From a checkpoint of a small mixture-of-experts model trained on Wikipedia: vocabulary 14120, a variant of Muon for the experts.
Below are experts of layer 9 (counted from 0) of a mixture-of-experts language model. Rows are named router (the router's row for the expert), gate (a neuron's input weights, with its number), up (a neuron's input weights, with its number) and show model dimensions 192-223. Each number is 128 + 32 x the weight over its row's rms, rounded and kept within 0 to 255.
After each expert's rows: a language model's description of what the expert responds to. This comes from a sample of Wikipedia text that the model never trained on.

# expert 23
router [ 61 118 109  84 139 131  96 163 168 161 172 103 121 150 172 135 105 190 158 158 113 128  65  55  82 104 160 131 121 139 116 127]
gate0 [118  65 114 124  95  89 128 136 122 179  98 115 126 115 135 165 132 208 131 106 101 139 140 124 132  95  96 136 143 167 145  82]
up0 [132 157 124 125 158 133 135 139  72 152 137 143 205 190 139  85 145  74  71 126 149 113 103 106 121 123 134 130 124 108 110 108]
gate1 [178 183 139  83 134 122 146 112  95 106 116 103  79 137 159  91 173 171 171  84 111 134 149  74 103 130 119 135 123 159 132 129]
up1 [130 142 130 173 119 126 123 136 124  98  73  84 127 155 156 118 151 123 186 144 118 136 130 109 144 102 126 128 102 129 173 169]
gate2 [118 137 100 128 152 118 146 118 133 138 119 158 156  95  78  94  95 100 105 100 151 119 123 178 135 155 163  51 132  84  82  87]
up2 [ 95 107 124 180 122 110  86 177  61 159  93  78  89 124 168 183 147  98 105 111 111  59 136  56 158 160 157 104  63  97  97 132]
gate3 [167  85 193 122 115 128 147 174 108 152 120 118 134 115 131 149 104 171 163 122  99 157 136  61 160  53  64 142 129  99 100 153]
up3 [107 161 136 118  86 101 154  84 156 111 127 135  79 131  81 159 149 147 127 129  88 133 158 173 103 141 129 151  96 142 173 195]
gate4 [160  81  83 117 100 148  89 181  69 157  99 143 138 125 111 103 117  97 114 141 136 150  43 105 148 177  82 102 120 142 112  63]
up4 [159  72 144 107 154 126  98 143 150 167 104 178 120  85 126 151 188 131 151  86 105 123 130 126 132 128 142 159  83 137 129 154]
gate5 [ 97 141 113 138 172 160 140 148  63 139 166 104 116  84  94 205 138  79  97 202  86 104 132 121  89 111 126 164  88 160 176 182]
up5 [104  79 154 180 100 109 102 149 114 114 118 120 163  94 103 161  96 175 162  79  95 119 172 164 153 116 112  99 140 155 191 123]
gate6 [ 86 153 115 153 121 130 106 135 129 103 105  99  96  79 112  68 114 106 150  81 109 130 143  72 139  98 161 112 116 102  89  68]
up6 [ 86 110 162 137 153  89 131 126 145 109 127 103 132  60 149 150 142 109  81 121 105 149 162 172 108 150 106 137 123 106 110 165]
What it handles: Word pieces in German, Scandinavian and other non-English names and titles, especially accented letters: ä, ü, ø, von, Deuts-chen.

# expert 16
router [114 134 117 122 118 132 162 169 167  81 166 124 122 126 174 105 148 175 121 131  99  99 125 161 127 113 129 174 168 105 144 128]
gate0 [107  79 121 126 103 182 122  91 123 141 114 146 151 185 165  95 168 109 107 132 109  87 142  98 124  82  97  57 106 135  76 149]
up0 [148 108 136 158 172 110 124  68 149 133 129 166 130 126 119  88 125  89 109  81 189  86 186 137 152 148 201 158 110 144 146 170]
gate1 [109 159 117  75 177  60 123 149 112 138 125 139 172 133  92  58 131 121 159 135 123 134 126  94 120 142 137 118  73 134 112 164]
up1 [150 164 148 131  97 124 182 165  86 124 146 114 125  91 133 166  80 165 128  63 120 120 140 185 109  92 182 126 159 167 144  79]
gate2 [136 173 113 144  98 142 128 163  59  79 138  87 107 189  79 146 212 126 166 110 129 159 153 128  95 111 105  99 193 140 107 139]
up2 [121 111 125 128 143 157 132 155 159  99 142 133 155 219 147 142 129 111 125 158 143 159 113 113 146 186 151  73 158 228 122 129]
gate3 [128  56 182 147  88  81  88 148  90  98 143 115 114 155  85 131 127 107 199 133 122 170 123 109 146 137 161 147 149 142  85 122]
up3 [158 104 135 144 135 146 123 134 144 160 120 166 118 139 131 119  96 112  96 124 113 179 144 124 139 103 165  71 126 137 139  44]
gate4 [142 120 112 149  99  92 136 197 130 107  81 124  94 101 119 117  89  77 152 138 129 169  83 116 181 124 120 137 116 147 106 112]
up4 [ 96 107 142  87 104 147 112 120 177 117 130 152 139 123 139 141 174 176  91  72 190 121 152 108 115  91 123 147 107 143 106 171]
gate5 [156 124  82 136 104 103  97  45  95 166 120 140 160  94 109  58 136  99 105  77 134 171 106 150 190 148  96 111 119 150 129 154]
up5 [135  84 156  97  92  79  96 151 123 102 119 154 108 128  97 141  83  99 112 139 108  70 139 136 126 173 130 108 112 153 118 160]
gate6 [125 101 196 169 117  81 130 124 103 129 105 122 100 117 111 165  17 103 164 166 128 140 119 174  59 163 129 146 111 132 187  99]
up6 [126 144  90  85 129 152 117 129 152 125 172 113 151  90  88  84 211 136  86 143 121  97 104 111 188 123 180 125 162 112  92 133]
What it handles: Final words of country, state and institution names, such as United States, Dominican Republic, UK, Museum of Art.

# expert 3
router [106 123 194 140 131 171 103  74 169 116 133  97 147 110 130 139 160 171 122 113 112 144 220 115 132  86 107 144 117  89 173 136]
gate0 [ 42  85 105  98 110 169  88 131  67  73 120 148 150 130 160 136 157 153 131 110  52 165 143 120 133 110 175 136 146 131 116 121]
up0 [120 149 185  96 140 137 137 133 169 172  86  65 160 105 134  69 103 112 126 153  51 117 101 139  84 125 128  72 148 113 156 107]
gate1 [111 125 129 121 115 108 173 120 187 105 130 121 120  96  70 146 178 117 140  95 144  88  96  81  88 172  52 171 147 172 126 128]
up1 [ 95 140 119  88 148 157 162 126 134 155 167 130 133 137 114 136 132 105  72  84 177 122 117  72 143 154  80 153 135 105 106 129]
gate2 [131 135 105 193 132 171 109 199  95 130 137 117  82 181 172 132 118 145 119  85 127 169 202 151  94 125 139 178 166 139 163 131]
up2 [ 88 142 165 118 169 117 158 137 182 164 146 155  68 183 148 132 142  91 110  87 100 106  93  54 141 150  92 176 139 175 115 184]
gate3 [165 131 198 138 102  79 111  90 131 109 108 118 106 109 147 168 134  72 134  78 152 177 160 115 134  93 130 143 105  79  89 107]
up3 [165  84 167 141 141 121  83 101 138 105 167 125 122 172 128 123 119 147 160 135 118 131 126 120 105 101 121 169 141 118  94  87]
gate4 [106 129  84 130 107 126 108 109 148 144  59  85 211  97 103 126 101 163 171 177 139 162 131 154  72 112  91 146  89 104 132 177]
up4 [ 92 113 114 107 180 139 176 136 143 119 162 184 130 184 186  83 176 134 159 145 140 138 109 100  95 181 147 160 139 102  90  51]
gate5 [129 152 171 169 160 105 152 123 101 159 153 149 120 126 102 112 119 151 188 152 111  65 114 219 115  97 104 139 155 158 118  67]
up5 [119 132 133 124 100 153  95 155 125 194 128 132 168 148 192 199 107  74  52 126 122 113 150 105 175 113 159 103 111 168 112 167]
gate6 [147 143 120 108  91  81 133  72 113  90 117 164  88 190 142  92 114 165 153 102 104 168 162 102  47 115  96 111 168  73 100 130]
up6 [140 149 158 169 129 132 166  82  53 107  73 147 113 174 148 155 132  81 179  88 197 177 123  98 163 130 154 141  97 125 125 147]
What it handles: Prepositions following a verb or noun phrase in running prose, mostly in, of, on, for, to, with, from, during.

# expert 2
router [ 94 137  84 120 150 167 165 135 166 146 151 112 148 137 174 103 128 117 142 117 150 111 116  57 149 115 108 177 119 126 143 136]
gate0 [ 84 151  99 158 121  13 147 149 149  96 132 128 112 129 132 125 112  89 146 186 160 122 148 152 141 130 101  90 117 174 136 204]
up0 [114 194 155 109  71 167 123 141 147 141 120 159 126 120 121  85 151 232 132 121 103 122 149 142 104 171 156 182 125  90 127 114]
gate1 [124 175  95 129 177 141 153  83  94 128 131 166 116 111 148 137 110 133 127 162 122  99 173  97  98 130 183  89  96 117  88 182]
up1 [152 125 113 146 189 147  95 117 134 121 111 112 121 221 105 107  71 151 194 110 111 180  49 154 125  79 157 160 163 115 124 130]
gate2 [ 95  78 121 183 136  57 155 130 136 113 122 147 126  82  87 152 178  76 130 136 112 141 200 161 149 142 133 109 140 116 139 176]
up2 [ 88 112 147 145  68 121 156  96 165  50 178 157  96  93 127 118  97 117 193 110  78 109 173  92 184 138 138 162 156 133 139 123]
gate3 [116 146 178 161  70 117 115 102  95 177 132 129 114 186 127 135 132 137 197 147 134  87 180 148  98 131 129 114 124  81 137 106]
up3 [115  92 159 131 219 149 112  81 130  76  89 135 103 101  82 109 154  64 132  63  67 144 188  96 134  83 103 125 188 139 151 232]
gate4 [155  71 130 140 143 129 107  82 199  62 116 149 131 138 101 139 122  50 149  92 160 202 175 107 121  96  94 167 144 133 135 184]
up4 [ 99 151 145 120 146 108 108  97 167 155 125  76 149 149 113  84 163 100 151 130 146 172 153  88 102  78 107 105 124 116 112  51]
gate5 [145 167 167 161 108 209 178 133 152 117  80 125 160  44 144 114 111 112  87 120  86 114 163 130  95 155 129 164  98 122 111 121]
up5 [ 68 119 169 125 160 107 135 164 169 119 153 153 116 136 159  92 111 147 172 147 114 117 170 159 135 174 110 129 148 178 115 104]
gate6 [155 128 102 108 140 105 102  89 137 165 124 122  88 122  56 202 140 145  92 141 150 180  90  95  96 143 115 161 171 145 137 107]
up6 [ 96  97  94 151 159 164  91 109  75 131  92 103 117 138 121 150 149 113  79  90 158 161 133 128 121  80 115 118 220 156  81 137]
What it handles: Unit symbols, coordinate marks, decimal points and digits after decimals in infobox measurements, such as km, ft, m, °N, ′, 14.670.

# expert 0
router [102 128 115 162 136 126 181 138 134 122 151 105  94 155 113  80 110 136 154 113 109 154  71 147 105 117 132 102 104  97 127 105]
gate0 [185 150 129 134 137 127 156 136 181  77 119 146 113 130  92 120 124 114  71 128 154 130 113 127 129 101  82  82 165 134 171 123]
up0 [138 128 116 100 110 136 111 146  89 112  71 148  92  83 134 153 143 144 107 148  95 110 107 150 172  85 163 144 108 157 149 113]
gate1 [ 86 179 101  93 170  66 126 148 127 128 150  82 110 103  40 152 114 123 136 127  98 145 148 170 104 153 141 177 149 127  90 100]
up1 [152  59  83 160  83 137  85  97 170 137  92 131 136 114 150 108 174 108 166 109 135 115 152 146  87 100 136 107  90 102 123 141]
gate2 [128  98 117 163  73  14  68  91  75  84 125  78 142 144 155 129 141 146  76 143 107 101 129  57 140  92 125  93 121 108 146  98]
up2 [127 161 131 134 117 142 104 126 131 134 105 120 135 158 151 113 170  92 102  87 103 127 109 118 155 139  81 141 145 147 155 111]
gate3 [154 103 140  76 121  89 101 162 151 182 125 163  92 139 151 176 172 100 165 146  79 120  71 137 127 147 146 164 122 117 168  97]
up3 [ 99 172 160 119 145  86  40 104  90 158  90 118 181 123  90 198 207 135 131 155 134 156 106 145 112 114 120  71 159 142 111 140]
gate4 [116 143 150 106 152 119 135 175 158 153 134 168 137 130  95 160 105  87 164 138 150 183  72 173 108 115 139 158 152  83  58 119]
up4 [125 101 120 102 156 114 112 126 146  67 141  53 117 139 180  66 160 161 166 119 150 103 148 121 149 124  93 101 140 159  78 180]
gate5 [113 188 104 131 104  94 137 149 144 106 105 111  94  95 154 204 152 167 124 162 133 125 121 131  79 115 135 161 114 101  69  62]
up5 [123 114 120 157 167 151 137  99 153 159 170 119 128  60 170 169 134 113 141 142 206 150 170  87 108 127  94 189  79 130 150  98]
gate6 [108  71 128  84 158 124  96 166 153 137  64 119  89 114 123 113 124 140 113 183 167 100  98 105  79 137 147  81  84 119 110 135]
up6 [138 137 167 158  78 168 146 119 125  99 115 146 158 130  93 106 141 155 143 103  33 153 160 134 185 104 155 151  78 130  54 172]
What it handles: Final or inner word pieces of Western surnames and place names, especially in tables, such as Blumenthal, Brookhaven, MacDermid, McCarthy.

# expert 4
router [123 126  78 138 154 125  47  90 202 121 155 135 149 145 153  88 117 159 194 174 172  99 113 131 108 126 146 159 189 118  68 151]
gate0 [161 139 142 137 126 158 122 142 113 128 160 121  94  59  87 108 156 106 122  84 209 113 112 142 136 161  98 187  62 113 118 173]
up0 [106 119 130 129 159 107  68 144 128 169 134 116 104 131 149 150 150 150 155 108  61 156 141 125  85  90 121 117 148 109  90  72]
gate1 [163 207 131 155 139  98 110 165 150 144 131 126 164 160 127  70 170  97 103  95 171 116 104 140 151 126 121 125 161  86  79 102]
up1 [108 138 152 102 167  85 142 121 140 181 134 160 127 160 120 110  83 165  93 139 148 154 132 101 153 118  74 129 156  84 151 149]
gate2 [164 126 159 143 101 144 120 130 122  85 132 113 117 106  92 136 123  99 112 132 137  95 148 144 103  88 103 147  98 128 118 136]
up2 [ 58 149 102 125 145 130 145 132  48 129 118 166 148 104 138 129 119 127 133  96 140 120 118 123 162 125 129 123 133 102 115 100]
gate3 [116 129  91 152 174 133 140 137 152 135 150 164 171 127  92  30  96 150 159 133 154 176 141 115 122  65 124  52 108 191 139 144]
up3 [117 119 122 153 143 140 112 106 137 129 130 105 207 101  64  89 125 185 149 124 150 174 140 124 164 107  41  56 171 194 143 122]
gate4 [154 167 112 154 151  75 115 131 106  89 158  97 153 119 171 159 121 129 133 112 176 152 132 102 140 153 153 103  98 107  66 174]
up4 [154 195  64 141 155 193 119 186 127  91 172  96 129 123  87 110 136  79 156 133 125 148 113 144  89 174 123 103 187 123 128 106]
gate5 [134 128 152 120  81 156 154 137 178 127 167 135 153  63 133 127 127 152 149 114 121 102 154  37 101 134  89  90 151  99 122 126]
up5 [148 167 151  99 148 150 179 123 115 128 160 191 106 105 170 150 114 135 165 127  90 141 131 150  68 144 162 101 166 105  65 158]
gate6 [148 167 138 121 104  99 144  99  81 124 111 134  86 187 109 155 158 139 140 133  89 118 133 122 177  91  79 116  85 114 148 171]
up6 [117 167  93  95 146 123 147 123  96 122 141 102 169 127  93 104 110 106 112 116  76 169 118 118 144 121  99 194 114  81 124 120]
What it handles: Digits in the middle or end of numbers, especially sports statistics, scores, years and census counts, such as 89, 27, 1967.